Weights of a small mixture-of-experts language model, trained from scratch on English Wikipedia: 192 SwiGLU neurons an expert.
Below are experts of layer 7 (counted from 0) of a mixture-of-experts language model. Rows are named router (the router's row for the expert) and show model dimensions 320-383. Each number is 128 + 32 x the weight over its row's rms, rounded and kept within 0 to 255. Numbers have three digits each.
After each expert's rows: "gets" lists some tokens that make up at least twice as much of what it gets as of all text. This comes from a sample of Wikipedia text that the model never trained on. Tokens count by the router's weight.

# expert 20
router:172132163126053101144102125048197063133157170099128118140163142091080189136148077104127153166165076141107151083137109116101123083149122199137051111087142189146152125123027098110107133123146191
gets: "=", " |", " =", "|", " is", ";"

# expert 38
router:114093129155139150133102079124144109126145128134158115095169132136122163076143114077132169144169123091131142129119117114080129131182096166165163138080102224167162094098128086144075125094137138
gets: " first", "\"", " second", " one", "th", "er"

# expert 43
router:069084166127139109146119167143139158120117145128121118142157152115134134192096091109107158135139091143171123070094104117116139077131107168135110117109128186132140126090160120162126124110134142
gets: "ing", "s", " with", "al", "ical", " film"

# expert 30
router:095097180158095108154114129078140186127106165160091125093181143108079168207186132094113185165126105121137113174084111119109134087146119137133202104095136140131147174115093086156111156143125136
gets: "  ", " 1", " 0", " 3", "|", " 2"

# expert 26
router:203115144158094086136114122148157103161152101159099125102160137114104127146153131141167117115155120205084054137068080141103151088136131103140175103075150174127180194097134125106109143115172168
gets: ".", ",", "\n\n", " but", "\"", " while"

# expert 2
router:147122171129103119158085040168146101111088136123106123130096127094122177100166115119105155140175121103126130139072138102087013078145112112130170103140131159171110150123113113109162124132105152
gets: " was", " is", " he", " it", " He", " were"

# expert 6
router:127121112133132076145136104065131172124101164127138074146184154139109131137179121100073120104183105201074102125146147091090129126122116183143154141107124175115140120099102133116138166110130150
gets: "\n", "\n\n", " \"", "\n ", " '", " “"

# expert 9
router:129093148126199105168120091066124060093123137130113130121129127134106123143181090115120147146123115173171099137097106110104099113159109165138154103068149218184176135106131144137161143194138138
gets: " (", " of", "-", " |", " as", ","

# expert 46
router:135140167112055159137130149120130113155150155133118119124150169151131169147121157109082095178199053208104136185083124059116121125122114117153112121110114140144137171112085088136125118097210138
gets: "a", "ia", "e", "da", "o", "us"

# expert 3
router:205169106147153087110092061060146127125116141136127138114147119111176140104182148087112128128143112144116076176067132157127121084148152187119175131098127214138167115126105135101187202120112160
gets: " and", ",", "ly", " or", " also", " not"

# expert 31
router:137114222115149123160120090058156087128113112135069059068171162159114145095157111116118155125124113151064070115143131095086119099115137111115126133161201158110157200139136084103109140055124114
gets: "19", " 18", "–", " 1", " 17", "18"

# expert 34
router:169156113155103123151124094060139132107085122125101108091105133141075158111118108106147158152174128090049148169135100122070145141143114191148176096091153255168163115128147106112136129139141134
gets: ")", "\"", "'", "}", "]", "s"

# expert 27
router:151119152149169124141114124119156179117088142133113123089161140099134137134074143098120135155163098143153084164118119106102132095160102144151202098080151161141144143106146133126147111047161125
gets: " |", "|", ",", ";", ".", " ("

# expert 21
router:094107167164100111127100163116175133141146132157112119176153130139095148124133106103140166153159086196119109175090100111101107114178113114147111089137128119130183142118133079084144111156162224
gets: "a", "i", "e", "o", "y", "on"

# expert 0
router:108149114145118108171137089154105082111121132179152104150153131115120142173162103105127145140149089206080150089126104115141130083140123151184149093081148170182114179108069115150144165073119151
gets: " the", " a", " The", " his", "The", " an"

# expert 45
router:112126135155168133132105182052157130123132135133092101127132155105113145168163108094140166145122094132087131151103105102097150076160113129139198084112156175133153147124141134150098146086158138
gets: " of", " more", " —", " over", " no", "S"

# expert 41
router:095113143137069119138137125088155079113109126140131135125184120119104148186199138116134144150164096102046130161129082114116132159127102141129164097137157103132168167062097132178160127127135106
gets: "ed", "d", " of", "al", "ing", "ted"

# expert 7
router:204059193124112096139114055097109163126098125152098120117133140058120105153103075090127172145120094180133097088094106091123079119156124144174127094159158148117129141158157134132162166124173165
gets: " to", "–", "-", " t", " p", " inter"

# expert 32
router:135128160121109142092114173137209086125111118139126093105168128113086179141143147151100170173112087117065098111141124117125106112081160182142149121097135165092142160088121135150097151121164162
gets: "i", "a", "u", "an", "y", "h"

# expert 10
router:144108152181155104092112074085111093095107127157155140077145112134118124153185092119149134145160112150105133171114146137103179113121107106155166112122122137195205162160157106089145150117177164
gets: ",", ":", ";", " –", " -", " including"

# expert 36
router:113104091153048106134131070099162126050127197150120111105123204065067146189139153116141169140169115132082144085133141125098121100116141158185155119142162133080096159107107112172152127108143132
gets: " 0", " 1", " 2", " 3", "0", " 4"

# expert 22
router:133139174171194125161089054047138124113128120172124122129171128132133162071177107117092156145129099169123111165125112122100149073180123122131155089085147115162176143131134122092134119119124124
gets: " |", ",", " and", ";", "-", "|"

# expert 39
router:197159158132062107127088081136195117095092195156135126142147127105140131087104075085111120108115098125139129063071134096112116135205113128158202118134142175102134171140090061122170171123120161
gets: "s", "es", "ers", " people", "ity", "ies"

# expert 18
router:102127127155082108164106152081151159156074167119092117094136151112084114093082081092148160139154128159099119127115068104101148130145114125154069107097167211140138122145130138113184151156155160
gets: "'", "-", "′", "{", " —", " "

# expert 15
router:114108124129071131150079108044126113098125155179137118060141137100126127192167131076093181127169130188060119108101118144090086072153094108171181117100117216167108177109147115091185171111153117
gets: " in", " on", " for", " of", " with", " at"

# expert 28
router:096090194149048120126091060109177097126108154124107128107152160115094126182181091115148128122156125141126102097090115082068158109140107183151168103127162110127132144157114086141140127059138134
gets: " a", " an", " as", " was", " part", " member"

# expert 44
router:058128182146126128141090148053120096115121131200113109122188153147084117175187130112107155141117109112083090098046108124098123093153102168146190103129150184128165155052133137139130139119146117
gets: " of", " in", " by", " |", " from", ","

# expert 16
router:150105130149065127139127157147150137213114143178135136157094114048110160101104102085105180156107110123086128106061131124125116067153131168161123084115167119124170115115124131099170154042150155
gets: " |", "|", ";", ":", " /", " –"

# expert 11
router:160138160127107134124112051051133107052161149130083142102141131091126177154143089113155146151102142127118140114111112107066089159147125175146162123117143156190160136112112096131124133070172134
gets: "=", "-", "|", " (", " •", " Born"

# expert 24
router:107093133130138094120125144080163103120105137198111131126141140108094126198149096150137215151131116171097091110047098112121073095127103092138190095123122213128145138125086110121166147158135153
gets: " that", "ing", "ed", ",", " when", " after"

# expert 1
router:170145157123170121117127110035132114054104127141114134139118101088147163136150116132105145160164074111125073144155133132075126083178112072154101096103155152118141124131113090173114109078169135
gets: " of", "%", "°", "000", " two", " km"

# expert 8
router:138126107222068104123147110125166115080120125157145140054134102122098171083160128138071149128159094149106135105127121145138132103149101146112157091094102143153161189116081084114156163163150124
gets: "n", "r", "l", "k", "g", "h"

# expert 12
router:148102152153145121138098104056151171129081155153112121171144141161125173142120108113114170143123101120151101145080086119118127141134115153113096119132154157145151154089131076155121149221144107
gets: " (", " for", "_", "{", "°", "2"